{
  "n_layer": 11,
  "d_model": 160,
  "n_experts": 32,
  "experts_per_token": 1,
  "d_expert": 192,
  "d_shared_expert": 0,
  "activation": "swiglu",
  "moe_layers": [1, 2, 3, 4, 5, 6, 7, 8, 9, 10],
  "router_score": "sigmoid",
  "normalize_top_k": false,
  "routed_scale": 1.0,
  "balance_loss": 0.0147,
  "balance_bias": false,
  "scale_expert_input": true,
  "init_std_router": 0.0141,
  "lr_router": 0.000833,
  "vocab_size": 4096,
  "norm": "rmsnorm",
  "norm_eps": 1e-06,
  "tie_embeddings": true,
  "optimizer": "adamw",
  "lr": 0.0025,
  "beta1": 0.9,
  "beta2": 0.95,
  "batch_tokens": [32768, 65536, 131072, 262144],
  "seq_len": 1024,
  "train_tokens": 410800000,
  "steps": 3728,
  "dataset": "wikipedia_en"
}
Below are experts of layer 7 (counted from 0) of a mixture-of-experts language model. Rows are named gate (a neuron's input weights, with its number), up (a neuron's input weights, with its number) and show model dimensions 0-159. Each number is 128 + 32 x the weight over its row's rms, rounded and kept within 0 to 255. Numbers have three digits each.
Before each expert's rows: a language model's description of what the expert responds to. This comes from a sample of Wikipedia text that the model never trained on.

# expert 30
Determiners before nouns
gate1:210233091190108131159096058100104110176147136149072149159125186144099118080159110073116106088137139137140167107131106160128103136081143132187068113165105157095104075140163127071150160110124119147112153134158118146136125216071132123059145135085111152111154147128112122151071149118139109147073148126129178119100178163133077157152129108083122141128148089088123134089129105154117144161088107071180103173144080148138177134128082109165126087122135098104137166143133099141133112168133090
up1:160156123160141137123106129114173124137130094162140151104070140145153154083138124092136129171110165104101169127087087122151136117081127111119123137103141116086136086105155131113157146112120092120142152091135140135211075226141161174114127090120169175195157124076134113168086159139135128151169181125084201177066112105104077145080140147018140138139144083097151154102163137162172062127056158137106148109091066111130163099107114122144090145100095116141128062127123132145109167117108163
gate2:175123127190096148147175055125117124128122103219153109124132106091176126162143163118145127180109122113124175136095137103092116066096196092117090120143150188114137146165092137072100095105102153123102112135165117143144152158091121087085103108117059092118112084159128162147122081162101148169076178105073182128125126172162122081133098106162095125166199143055123125141145104158088157168117110066108126199163147158184100081098154133175137102127122114124156153092138097089126127141128149
up2:223111120063137156109110065162128110154071168115168143139143103145137129106120081168104138087133168099104097187115088124141165147167097091128153119115084136187119114071184115155116129146122082131105128111109128178145109136146109143216088111128124098112168159099151126124139099121125107088156120126158112169125156132124121103097174157156190193111097151136090082127124142145116058118145147172091163107100121126182123139138181155138145071105089193092127100093116178119102073072199181
gate3:107188125157104125150151101145134166089114114157080085074138189098187121142120198137041154111139105152088115119150153120115134090069153127088105136056111145103118152101137138083136113076144114164127115100085188107116133064095091116172148090114088106115119106170124151136160119112077118137157219140115108075201083120118159127129118111159125131131102173150167166146124174165084141167181164125145137174146151165176107057193087104099103123115111115154113110115133129145093186148117104
up3:152083103169105114119154147126105108137166144127152093152107122141174169089083154198088141160093102066168141134043137094140135114130091141185120128202145042136135134156160129122121176150108155115111116157141109170111139215156129142102072138133131162153145161117119170155121094186113137128148090133146165181153113111136157107092052092067069141073100153125083143121078147084146084113087089140129172140165201142125150115111111161117125137084122143196172118089111112103098108094116129
gate4:125116140127080172144134157104122085089121162093160118164121135123091080134150077105071102139184145124133086084102105197132200149146169072102180138047154150129174138089152137135138132150107101127161154142150073071155127090118090099077116092205124108105117105092109136125148109157126085145188093146187135131134085183164085166164104194141141154126174114183119103085175113141129195108166146147179091140117122117149134134137126105096047125111082089157143150102141162165109105125116129
up4:140066117104156106137185155134135078120167164137102166155115132174081127156128111098108134081152129087141148128111138148111079108161071170149132153124136073133136103103161089202131150131102211097088178159139172145098098147189127118092090149085193193165095158107146062140136181138132127140084107100155075124059147083126116179053150105110087169109120199100144129156108138127119146134070077135129169125103168119104131142125141178130121138093108137172151102113117091150144171163131073
gate5:160190118118133129170134071108187142156057166133138126105132114069092116130120144129138153128102129169083129137120109174069132089082129128155115128117113143125190107105163124078132073070117150111111097114174138095130110136064105045108109161030154116073145104111142144137125129196157103119112142135162181135136164107178154124109138096152162123174153150093153189094152077160103196149173139111091110153097123080160070123083105109153165141140126169102148171116115089194130156078147143
up5:167092113147210098134099123127144114138140133112124148071068144137085141090082111082139130175116104066201091132177174092161175131096125117192161125189162105115123108153157087122107104094129126102119146161129151149127114207069130110160098148151108156139181157126108153130104151169158120164114141101156158163100132112106144169112112141088127127110146114024164125118153096142068048069109122136112162084152128114146134056054140180122156074128173131125134123137128145083151125099141155
gate6:107091144151154108126145149161140146087094129101108125137086118131047142103169133131106133075118135118097123129156132103100125153186121071146102141110125113123165185100131178133098066128082114076152164130128179163145143119135173155154124155110091116117110170104217102165151184093122151131082131150111208150134095154071135144137129131131089143176158175121108095105169161057109114108131160197137105078094128159074068152116187137150154074086068116097148141151114166186156056115117158
up6:122183161108124103120102176167135169102134132158149098123127174105134132080069123128110157167162103142105103118112155071140113187108110110094145170139072126178127193144177088176113063118058114108113142117084146124141118072200124132164127110080137106205120183152136141135129143122152116101122112143155115109075107186116188208160112116092091158159111191165101094164055151125098170087145081120123130085105130126158118118065116166124162113105105112090125151089119129090139095101111186
gate7:111155123125149099121114200171122188110118093109134115141155143198187112145120127137108080159146139127137163143083115125166039126142098133102130125063121176135156075139115133147140110136140124133176103070170143114097155143168174191156158152098184175131119148169112102067150101127164143136209108151130133111140107105064082172075111117083157116113133112117091163181133210176189175084103126123149166129135110130144113108183079098116166112109141139144134077075159133145135127056137133
up7:138151147121114161109155111170145140085112099094168146153101099122116190090157119117119102106086123071154218126141181077147124117146112095149097153112069123149138107100147139091125071145128103103149104108171168122159157168153085137118084199107089114076178130141126143195133131152133088144109103108124133165106162100103164136181160113136171123086086156178122135096203160138179104116203102130077040107146151062155114153118132105140132083134085079084076136133139187108155103125158115
gate8:111120151092098119135137153131157080137135117200132126150100160110142132157103192162164173151047116136174134134167107053169101150072101097113115121173130128133124119140158124158157061120148136106076156095084145134109113151148150101064105193141118149191143005170132135162163129138144135131067183096160111142093088165133148092091114170133085152095138115132107139077129129090167115103111081150154137137116099073131160073082130136108212129135095140120150103138120182094085120143133136
up8:112088129073180144076183151189163183149082091087121100143036126152106075192110126136083093162100117098198182123152111070104130123115111140136184107151144096119113108137157137140203154139062116143158086173155103103122158113172118115172101129076132149190143160157137067138094131118138146158136129112107142121094135065093142177143105109117161112166187168073128108114131153124174134169090102157132114142130162133158118081127126137113124144056157109166113130116098151140092162079112167
gate9:102114110122194138137143159193166136154089149135179066088132158133131111112101106114145080107156131058109093167170172171114128130183151195090083170137092138161158154058179108191120080128097135094073150151091146141156119142164113143157107131078131124138069180127185117131153174114138110170091156132157128141101126151160131147075142146128128131098110122146092124185182101102058115087104180143131174119075136101125110121102150150086141136118096146112167175066145055124116114068117139
up9:146069125163089119120122092086122108140141131153108166110115131097109107108142090158073129096109143106153150064102109088074145088140121132212202127119142091139124102126138128030089159103119140098169104075126123120102142095077114136055143116130125175117201094129141170083094176154134031112108115176131137169141142165111132143121109128127126114118095132169132121091161129162196146168147045146107156163155181171160135192160193133134125164123167111103125100134145122095159147113104090
gate10:125073147159124132095112111162114109061154077113126141113200153109175169135120148104110144143124138053108136110092117170107204103137124147105080139086084138175130106061164177103106147084202135158168122112157144113134131133142162145106100143142109122109142127139086113170144097141103125127099152052085144141196078143129099086194148160101104132122137165139153162136075077170117181147149133148081175129132189118158127120109090101135106119146071117051067106086127091126098203114125106
up10:145124094140121169128124128128107152127120156092126109153107107136177106057133077132181171122132120165129134098073188146096156161066090084174199078109128164137075061171147162163128110136101075120107150145127141175124186167143120098080094085126118111154106157132093106156158120138137153127165107149183126140094205172125162095084086138097158146174150086168092053168133099183154102132154104116153047159117115106134136096073098157110162113144105172087124145097134118121163075109157137
gate11:158190149149136137109083146121158150104129148088154072148125107114130196032194204116154155159080128121110131153131116090118108137119143115099127145182178124167111144172146079128150122098098086134093099169159109150117117142105115126127095137190124129136140144107089101158087107127092147140140174125122184075184144158065109181154130075128169170097086084144182103129123154097063113079087143142115085137152131164067129103102074158150178126082105118136058160101093123154094133120177111
up11:130136170084099154170042139086099132111131150118116165144123173164162136157117167131084137102138120150090078197144077140122125104114177120068150133096085164156132148223123095098196107110118110081125088130158121159105148147096096092137147129163132117191156095128178137138106113176119223170161170115076119142130092090172150121164137129127082112094138085100171125096106109140142160111083109118130119162093143140137186130128128085067138123042149140136114092141145096071163183139142114
gate12:117126106141108143125181138105158137101134087100134161085090105194147136130170170114111084131140140140176157173115124096105167130133094097144152173132164106144073104118089098101138100100078184081148135111163164147151109193119113072122133164121091124141110066146141073176112078189037121166196123099108088148214122066152160139133123129140114173132124128080158169144133113100119074120064146134079166105120210054122097107059128130140140141116155121147121107108150136093136152145129149
up12:103131104155139095104143105134159126108063051119099135097130119158099096148082184127133154170135115112215142132108104077089136129127087139163141148138115154157109143098100134134121160128115132078112094158119188149170138195098168166135159150141099099171080077090105098141121062139090161182176145185129132169138158099140147131106100091152142170139161061079139108096069106090171080112073136138183201123137147131145143106105124141109170105113140152148107078119124163156052104141129208
gate13:103118115164130133167116090067088128164132171109151141072142156096185083158100064191112172108112131164079091109102188131145142050152151130107125110136123102159147125102085128118150120144128190121165172117128164113195125109117116066097173187093147118141189157091147154123143130178125093129144140145135130116153160120183131084059086138096093135113058109126110128146114108166162196110152119087087154161089175137082118126166151086108140152126105137171122195143143130164095150045111144
up13:154117127139128132100110138087101156135098136132155145084135137093130072129162171192121131108057154192145126143111134173122091090140127121168139152076085148118133055107145120119158151139154176104154155064120147152161125131079080114075187131104156137103139079140108139140122135162107133145086155118102089162224130167173108100131071118089184163108071124135127082169153140139168137082105064141108126195105188112118123128128165078132188151159098165095213129077127142137093148130125175
gate14:117121148139147113156142129148171164107086154152109168118107130123135130152151137116114154168086098115160165142168117153100174139192118171122124157080210169078133158138139119097138126115094137146114079098222159086092092175149152122046140087106093128160085136071071144088105149146189135144119142134113133188138188115085127136163178167103131141113161089161113138191128074184139125106142152132100187109104122066138130038097092118158112116164137136113081158065129116100125098124154087
up14:074108136090158149121147142125099088117166130085153070206127132141154102073148094131107101115095126095200079133109168167158126078179158123098095136142102113136166144132152109160106165178128126089107125112075126118158126192190128122135143090166155121136150100137125196111142148119129141144092132139106110118097083123165129156086100087084146147098187128191084101150082167078136056114062134138159133114169183181085135135163143162103133152047132134148150116124136106043126145185094120
gate15:092108114119083121137131070106149124075151101181097155094140092074123145100150115178084165118146149164146166208140154132118173107112168143150105125114181124124117166150106136133157076119172077146148122090140098168138123100117148217111096126101085123132129077126156123068113129117160159089092123095148178134167121193128185038126154177143134116153129104114073111079111111129137113117143129112107167154140129093124112040097167167117221103079142090161147115170139143074142085128095126
up15:109092135103196147160144124107148128089197125121141133105113129136173142096086183116184146171087090089121124140117149194109130027132141121113106124178143113152150147133129096153165143141144137170132164135142133183123073122077170094113129077173101171143073064079118128158143095145072129169140222064099135124123116089101114129103147190114100113104204054123139137123187114100141121072111128121131149131138121152104113093179146150123084176079152091126182129126111116129180137138125123
gate16:174197137102169173111121067116154170108140116077091166123143125092177174151082144139173120133100198077161141150126098119123138148129179112184158149158105144128138104115138086139159095136112142138120196118154097114164060140086112064113132138120122142070157148055142113145084153180107100154106122106117160138140138169128155117052107097115153155121133091183083083118141100119212070141074122100143154083109160089161094120116167157112095126084134187101145133158147082126191121107104107
up16:173133166167205123133095073140182156140105074060125186114178142127090118176150119152029155107100161127118164116053073133147140153177105115166123094096145080104145163108160144096145098134115073128080117118134135095114118062149099148141188143125128128113126121124087159157114150126137094104108089170142118142151116090188114097142148106120150162135100127104131182141142121107101130196072137125133164152135141146116130167138172071130067112104109127114072073139142177113066148161089193
gate17:137106179102142153110169153152179102126141097113163124155116176096101108153125109129151166078137118183174110108133109052129057161039087144136112169105171126165094140093150084196130112148114149157108126198116193118089089100135125161111112125136170139138194149135095086169134162120133064173166100107169091078120101176147135089107174115163127120147144110144180123070112111098110139130060140145068164071132125093163152128112098157110089102135105117110171112107152098155161060113104117
up17:122119120137123131184117128124089144028133159127160093100104115113157136132151132119094107119189163117119048135152108155104154138158158146083175123134117129107138166116137127100105137112139164086083074104151091132180131169151089136103124111137109083085091120056125144124197122148132122081068176122066180167112157141110079071155134162056174147122194182104130085152147119169100166121179132168134087132111138138152060152106144116110116107125127135090106191136153127134163145150179038
gate18:158118146091070149084114068063129114159098125092099182140168176167104123149156170117156141090189197159106108112105107126152188157134157131144104162159165112165136110097150146128114112141116095162124124111138072130132066149134160158135164142156099143170148129181129094129126106084050115132138102127181135104078125057120163060102128143143142118175169134088096121111142176149076140169144146066172196133100036134157120080130142129130150096113094055127092149148149177151123110123118152
up18:046160136146155142184188129157114146076147101170127088146077150105151112176132054190085140140117124110159141163119123125089057061152128107115161119099085094101126120180097107133107162159101148195155090111109164103158158153117109087110091126123133109108146131124127091185137111192163149121084172139120137128140152177134161184115125136058090160183109130162145107141124157097173121150121100191131050147133203115155148136169109132088116137121146159147132107043135098085113135131136094
gate19:163106126165162144149150143092159145113124141106157106180080154115124088081162129072091083130155105132101158086119139148098086153146130129120154152112103096101148123141164120088146124208073112149139061089154076065105152160115076132063129151112075075104115103098153078132135125150105125119119130136129200159192183180086113162182156121127173118088168138190129131146171137142173161102206137096149056161094169149114135176094089111142099143108128148113131149081142130144143135106184070
up19:151143161106134089140112128113145067103147115122169128119101146095147124105101142070134148185127110150045085094037173168131127146091125063150084135097058055159169139094176163185120122171139119120141130125092138071121081157141108196130152132094132121132104159129049152183121093123118164109110168123126145111110129112148126121148115172103083134207141129153167181144116133106150108151140111182091141113164109126116120106148152162108153151061136126169066120118110209109120165185121096
gate20:084142117124080149148204111166138125118128049155148111106140139110080115104155163151162143118170106083147121149150127115116136099154162130177102139119199199134103161173100130064124076134151111088057137109158136097065166038147101141131125158109123126064133145146134100116098092173161081124097159113120109115155142180146110091152132118121154158167076088170094106100144152147189115141132085155115141206154163110119106144151153095130086108139134043119140124184161133076130101123198133
up20:091060167107152141109099062114170126177123135161161071138121157105085117130108148083104134118142105075174205157128123082187165154164172099137164121173127112158121089128142131140125159136126108115142084085137129157181129195085125101131114115154123087153132130143153220124082144136070182169103164189104120129105090125138132122127133079132132136159136008098149041160073133137100116190138127094132118140146135082124146141105124131138120085091119107159118132100136187106114109165142167
gate21:152202148163064136112140113136093143164106102116085154165110119154111176130145104132162123145115172205115130196127130128109094072161146130092066117141144179094142140154084130081163115146130152119092099061160133136122142092063115155103142187151141116079189151140154146153125187150171122154103138151137167146103180166156122075181109119161135105185125095120131128076172070143129118167110190146101096138073064107093079059093119131127150131134092108117138072116119159153155088084146107
up21:129139156110188126129172059149148109145081114118144110112113142110157155091143126144091159080106134148089067140133115142157079194123094065154147100067130097195093095066148150146104157131148092112127105137094178122141071154088107118125174086109128179177135172119155172126190165107124117155099169129101114155092071127113116106114127165119116121133149127148160083127079175118156149158117099194142085088128117141178132154201171177087157102134081183135173095152129099100196100162091110
gate22:072159188070059145159080134131160143077151088112146125133125130098139115136099123105092100127082146159165112047121096202089157138129130135096181153144122140103142140124146145184132170116149121090084151101092200112106150137150113103096157127107132108185145077096126180180120124159085169135169129094105087094077136122108139177151131133082049128112101154166102159201171120119171088117066150147145100178139142099137136132166154115113068167126102131110052125087125119094083158133113112
up22:170082113158057131125190089109095076199128132077127147118129158154100157181127114146177135080152112108087167100085142146176193091143104090134128074125140109155079052127124124129136127095164155155171140154122183174119109129075104127140092103096130108079149155110125122122113158124086098144076136139124127149164143147229137102114107124158105174146094077102136083132058120118085147132128123149173138122182126116145127146180140153110185094101116121177209157147135161067171114136130154
gate23:152161107183165123104113170139142130133104129017099104127134153144154098140123146106130122062082101170078087120132103137141110161134162105122136120122125073055105128117134151227089163198148119124078168185132111098139132158159147117178159123143125133086145153100139118154149150067100075149141164138120135138147116168108041163093142099143090138086141100135100089128118158081127187108076144130208120122115127175113089179190134106131144142132122166135150091174130142072145083162109096
up23:132175073072079155077127144148083203086130156136096177154089172172183172104129075128135137054101143138136110124144142127169095171126120153106159115123111083123114162094129105131154196132148103134174114112113134134155100151101112110160128129135110107153111190113161071147093089128065097159175127074104102142147168112121125047169176126130115147147132087071055127176173102145133109155156119128200132132136134135113095175142114099103146141124119110160082130164188192073149126090091109
gate24:126128077138126154151097167095076130201094175069101138153150122104150126076146151119137124061142133119118133150137146128114089229113192140080141141138092071146117132130114117202112178109120125157083098125143165105132118170153138148146114151144159105139171131144126127118126102061114060168179111123157107100143154110103107135175148133073161164122096109084217112177110083117109170089119123147146158045111089142092167174185131171112112128126157133087182106155124107106142098108188158
up24:123138195078140111142135153176105158083196102149207091096135116144133128140175078130133092144134137095118164123117119132097117178087055146098123172176146139161098138121191119083130105118130093128135146113177095145133163109131105132170052119144080131125099135099173096102170148155120156126171157155108171101081095111147149130131139111133165125108136152131090176030118185146153106089135130168076074111142136164141131118094134105130123121124113083043131134012131097114097145155131080
gate25:126141131154116150095123139151201149121108118184159092139157131137183175083140136133103146124079084112089155124163171114151119145150093161112121091218139078149106139151149129113139112102107106099129127134123082184124106125165123139199135140076121134136180095116098068064092120155116129134071146115122161144096118125102158118140175155136121106158200147087142115085097138081069180076106137141119114193167095154126062107082188077137083145154161136207151093141136136116051084111100152
up25:124131147110140182155152224116126125184063122053168089133119212149119165152112110039136086080143146178143167103117104133144082115128134176144138147087097139163152081174114087141186113100146096112135144151124152187109099172101080088125136144173150107124167115097092155172178157151164124147151152107145084102140154159143170089058168142143118178122102080141131131110168113118114122086113125095130107119116180119140130096160091151056087156136158144155101123112131141073163092110087149
gate26:185157123081105135129071090152128133167113111107090144185120115163152170084177125098111097114159153183107165136103038146087137152124106185079086162149197152130115117115136117180146146093150146085094148121147154157094079151190137146152144155097103122205089206156131112099139133101141145163179087086135116056084149072174147115079118109127169182178126106110083119140153165152087120147103133103122148099092124143129124129148115099146162105111107090179142077109147092174118120097179137
up26:138087073189145156183166129138127124082103149103127172062119187136150161101089098118190115181143145112057114162101139116130171100199093138093186132133087151100138104154106088118161117096128131083124083102124073114137206131098115119080149144113104096024068117096161102102108128142113167124130183158097110163175125179174162111176143159123104128107127086131089135116105133144138081153120109175148146125132137155092102128099193134112184171109134120133149124108164141100138119083153065
gate27:193126137093148128135158135112133192140069127113092213155167155090149106230159139169102151095093180154122130164135113109145117081068071111143118140100092132089117113077133137113123096144124163168126161154143134116107122140167129097163151103055184135144131176145119103097099144126106154192161118085148137152073142074123130113155125161117080130143099154074164122086165166149136169082078122110128090171100166147196156099125079183109073141094120154152119112064138117147074137132147128
up27:099070130060204113151180104136133084165142097104118145124136194165100113164126132150099124113104104080112142074107148127160138133145130119120204118062133160084142137096159081093095104165118132103156173204142165135088138168151080097130154149115142135170072102110160167127107171126185138133111121116128044156111105147148113135166074146142146139115155092158109117172137129152098130163091061131169208177107180110147113116142093157094067166106112106135125080125157101052113138154150130
gate28:123167157160116149101129144105190154155157132141101128113152113155147109154142097077136132152154138135130132113117094117115067157074122153129065162143132094130061101162119116112118053151144134173115159112094134176200120198120159139177081123173103181147109175151164077154082089134097154109109109150137125140122101139163141126235085128141078133164086161084201110131119115167139140159119130091117088075104120114114175070143111133137166136031113095150116137145093128149126211126105097
up28:199144085114149112116130184144168134157151125111121165109111117174113138126090124116203127101165109116169118160098088086189150113091128135170127139147125135127141105111115132184123088103120099152116072150120183148141126101116124195179129146164120185055173167159136134165127049138176080132166119095123124173126108132106108140128118150136144127187141098075161076120123115168148107092107107083077069109104148143154106071146168170131109099053109119067121077173108083099201125081136161
gate29:070158165073090117124152075152177120110124099098136148123147160071158139135118086087101170151098116135184163148120104182171161094112115097118109115083102154151154080120096147135105158064153169161168150129112096143153147155149136133118105086113108144169151110098098152131083119162152166141089144177081175135103098180150084161102118129080137122176163149179123126085085098148160110158079128092161105144167113098174100084206138051100151109086110113093133151121153213108104098151068170
up29:127087150089122198141139117095153178087140112218080136123114152132200108168091087106121094144141180115094145130105127114139141163078150109146100176078094117120125150185161049124209136163039102186160109107107108151129157149128122084124099115129165157189099133115080096153116174132100112167128141129132107107107136133125154161147182150122068120122085143126117138145114088142112166099151117150097116056088134116134165145123134172095075118135136144092121087138141080082164190147180078
gate30:178117136116153122133078046134150096195132185066167148112132109144075144092142110124134106122192092092103129142122148135173149155156129184127205111140062182139129085126164104167149101119135090143090138171097156164141098128144104100117083126115131152164066140132153118122129134096136097121131111116154136189101105138110086100121157171126255115107096105107122129106148152173155148141125102151077148187116054140123099112099097086151118106142119107064090110136102105102069142155185143
up30:178177156141058103159135132167059217109132135105101109137108205145157173119139038174097157126146153183128112121139120124049083148107088063111168095094145176121077112140072141102151140169120149151093142184158127166114156126151085106070066172127150099115156156087088160135078121127135137184148148114127119143109160114134137146102105123082109169121095093142158133142192175100075118082125164157146072172106118138154133138161127110101098119120134148186159102149135134127127101127117136
gate31:078117191133106201173113143141169198058138086072116171144107143135143182139163134110098126159108156075061139097128144107140122110127082200081172163074097158098145097108118106091198113107122090086149117138154113101148104087084103128190128152118093155090131121142095135141099089153117140167106147138121156128135099153106132154086135101106180171186167093151137129135170174171133133134122176141141105182113154194113084096151108159100124136108112099130078078107136136080191110096082111
up31:165086082144093136152137026090100094108133096176124138114141147064104175170054182151127151122150127140117173178093156067086215074129141136154113141137108140122116119143173118084139118077125127158138114113162158184138106116126105146132136136128067088124181131189087100103187117145104093111046111129060105179130150124113094141166109136134140129131196140152158133071144113171106147167121163138105158159171142130167156133144151127106138124149100116081099096063136137125121128190165137
gate32:084131097086114155114121052170118152123134115120122139148117151108129131115151189102121118197089100108112097105155098184161115175169114071140137157111154083129162084115149092129131133132114145113118164151062109133160132172158145153124162106174059173206136154133059159152095146144167115187059178102105049148119125168149154088181134128069083097165159149138142132114054112142084104161082131076112112080169151061140128087154125169125106125124144099126098082124153125113134167114106110
up32:196078131195169148135139132160116097155146112097106080073137145099139172076166128214054079110140134114164137070068147112108130130095113120149165104158085110131130113111119124137123119085104063105106123125154110127152160124083091140153111148046156108080133155143143143089188092117194131120213090128112190157086121138137143158140127103137139149077134147202096096103114172159113166104142166094136137130141094124141129148119165180093156164075118168138165147109157118160145108077172099
gate33:109174118165095160138097159144093090129135054144138145119113113125154107106193191142139143134109156112160092111079160077137058121139145109125177075158138135123170103162124133132131131095117129133072052140104180145155133164082138167106160078196104060121185176136040125093148129137106118146127098142103182104133115157207136156158063072133090160151128059122130091118148146166142070092149140116168164147183117150107141121136116135139162090144117074127157080095142155111099153110115154
up33:178170149191176131141116173092180146057144090116112098093137144125184171139132154119116116109174104111125109147141090118118067166104093122145104143128090130155074115129152082124159142204122107099162187082071091176130116149139136114146096086106195169199099126142116147142145160110100099145046185150084153141095112150127144156174120116123141108129135156056083097180156134170166102145113101140111119147103161144102086075100146197081147110102075121136136104134140118109132163069079118
gate34:116132147078079135178131139142111127098091136170138122095107124094102122052165102165154157107118142177081181113127164131125203088132129152160091113158141130148123168135168125094129167117089141146146118100181125170083120057058118166107108145122121114105202089114147122083108114173135121138125116161092198111144152174146112069097131126144163094110091090108140120078169123124100136053201145129125089155123078136100111211094131139111084152058093137117125168155167088142180130139169090
up34:151099075148128141137190090145171163128091148099154152170108149124145127138194109093157140128090076141144160141199154135115088079091082161187132148144167104146100143099136084085096080230147156082129165147129099064100100144130098110162081112114119102097169126085105080107116117136147160145140117097097132193145119152133145110064119132185138202160086148102160124189164126140098126151105155116097112124151140157130107091129115159112021149123156109151134142072133143085083118103111158
gate35:118125160154114137126118150109138189117112123168127107179098113118165164062153119070130154161091172166128105136172161129142081103084100163119086140173080155176134130182128115131142084150090123129123156074130093094103108139145133097083082135111122208062143120137112152140104135134048153130121181129120237117143187052084154114108108070132148180109112153170123168139123157182144066110060094127082148076139091155132116105139119097128142117147136090136114154085144159188141120109125116
up35:112013114143095117157130099167168079140155104077142088071112111140106148179154116097193105134146173138101156120118053098083155119119133127126134126092192113145158115096116117153129172104143094136120068089142157158085131176146129118101156057117121096103063163169127119122123068134149190115137167073150095178100128124120137099099139168141119133179148134027126101170134139101062166142127156075155128144150152093146141106128147144114164107096119148151154162083148123136120133138165203
gate36:108126102136183192172179093091179083149112102184111146114078110103137092168100146054126147147092115170124113195077095119165142093108110058196130138122167138090071068105108121158128135110068134124111092111118135108165097178102144126163152071102107154114148165126102101123156103168133117145099086124096094149149131159135136156133082137173131169205172145090136082061180168140120136119104112107127114096104121109150089167134165133147097087096124091122169081149147165147163080168159161
up36:095098167040120117089093154137133085149100123108198147114128121123108154227163097130190139198130119151106204154132102138112101107118115164102211117149152135148112111098112135156183116129124055128131114142143073151137119130141118132104108164113112128123087164150136148156145129112091136110217168094149141137117150112083084124042186153153160146123077118099093128117179121147192107120140127151057134133160103165077104098109139101083168145115112178148120059141127084124109116135148153
gate37:144090120110193121123087101121108126183152103128104183109093130154105117071179097100127099157072154135131122092156177137112170116110104118118205092148190132114111144125135094155111149192139077059143172189090146120121178101113116131141094136114127062138137101113223088126076050099111171126126167104130171128140146193105098131148162123141118165099114151152115094127118146150170089161140110142152137128119069169135146109134177114150067089095156151119072119208139163135134154075153126
up37:141110150105126146110149117197149151105143097013109137145119158178110147043196125104156058151086164143125168120143126120112191132138152111133121099134161124090150159057174119080120184190129110131178141139096112157159133159106091125146104099172078057062083119104104092109153114116124151153094185103165145123096125096114109126149172177082174133116164085159132122079127116136116157153159126152156110150083105162110095150124175128106067084085120123165099115129131152072148132148108133
gate38:127113140118093132155110127098107130159070153107085142120119098140163113149111143125198134186117114171132170216110112129161215153130123114131154138132081071133137173073147086166179129104114105150133122106136135100143118153082175097150183189107143152115121152143101086146136083156082059141136137118069147197116209128149094148060187098100077140147138107068083117190120111096146141160100119103160132086101072150148077119159157106122132139146126185157150114183136121116161108111112164
up38:143083126170092122128183147109154148134145094123078118126089147126122127122106072070081101083124090061152145116166108182091096099127111174158159143113111159151133094153133147066126149084131174121152145190198162176096160163144087130048030086147128104126171141100127167112144140112158145131082128097167152152115162098079144101151067158097143145147119166160143125120164122136152075106114124136120181159161189110157149162170134099099175136117121099116160156081150138145126113112136032
gate39:164132100113145116131113106154121084161124140103131155110138166109069129113128084106133096091136146131140090085131169115108127160150117067165158110073139105176163099068147115219103145158115080121148134107081136148163115112114102110087120143172225108085109169123122120085129195058167144151122119127162184120072104165087094138119151137095174140065083090199112127144100128114110117139163097155171168133155148178126089176110106203118156157119102196107108122130162138086144080135091163
up39:113165140165110149148110111111146205109077083141156111126046135139221163070139177100183162109121128115109116159119093166097105099131128158065089147149115171164107117158132154105157135086157098154115065109111128106129169179124123146120088097135101100134170158131072173180203109146067102123074180103110154153137200150161162118156127108098101105164195122104146103136168123155094087124130141145101068097130137099155119112120152119121148087123149097121163137045133108109128155075135098
gate40:107119171175192137136140222142152041170161180101128130118138127176133146124086107108174143107124170113120057150137189149126159106202102131131133150143103172157127102138088109128115114125082175085070120143200127183152122079106075103142086104141181102075148160089144158119143133122098129144060114117089136113171138137146127155148124169146154130045095126169160114095133154099111094090135136102086140146101112178108149108123120134122200161104120146067135182142134155155148094157152160
up40:092194201087078158156110119119162117123083096124124120186079159128141071133100123131142133119103143125182064217159108075131165108119104098132124132149092189123122117177118112093165102167118100111108074056100081103129094076117121151118143133146079130153136094149118131164086166163118152148109137139123147166077118103132196155223071123158091105167105092165106135164128123111188085127095146135057099157136109097142122098112171145095123153115101155193164122129126159176117120122122107
gate41:188127085152165114131137126124152189165083095125180176112106136090112112112085124051122085127176094111076112169168141139149159145081116123113045157164154110137143105110171166216102120171096134134165144130099124100102124107157129118091144140061119140089130143097158152133140130113045127134153137140141163103117087119091166163117114131170123148091109119109128098164153118118186148143114126142082181131149154086165128177079135126125068183119146165139182192068139165203124104071116101
up41:156167098124131126126156153154153137146106109091108130243080134115106116048101130126124136127154112137156108117135152086108113169115091130109138141121113134117113120151146131152119111150116177102159113174154141127094184113137121128097137116149123165105131172157104051133094070169130084136167121086081101103132113139113119148126161140051150157147170128140117107048078191104197107125067072165199080123113142092155075079187124145098117112134079059145106126132175152116145056120183150
gate42:176159137091121127060132110182150104101166132113166102161082146152169140141126097136089160119141136109121152083086165101110168172117108087094134074092056062145171126133175117159126121138115088162134101138120116086074133129096081215119124094134113145155141087138094176152116129124182145116125171152166155161172175101148181153198121086152117131114099076144056106098134133111111140095180092179126143131162114116134178098131104136088175210082090099137163111136141113069139157144083129
up42:104092165147139140134109127132154106120086123089139133129107127128139172086161130136134085093151141100108150180145107212122095157213095175167141133118138156094120092109123138129119118124108147112131183143115072178174111165094111101121115114115154168096139217111189114107176146088149100153116139084129151147046123194078130088078130156157125072094149174082122081132129161111132072173146150089125120095140153139128055132090153177111094095160074183167153083118165117146135093091184152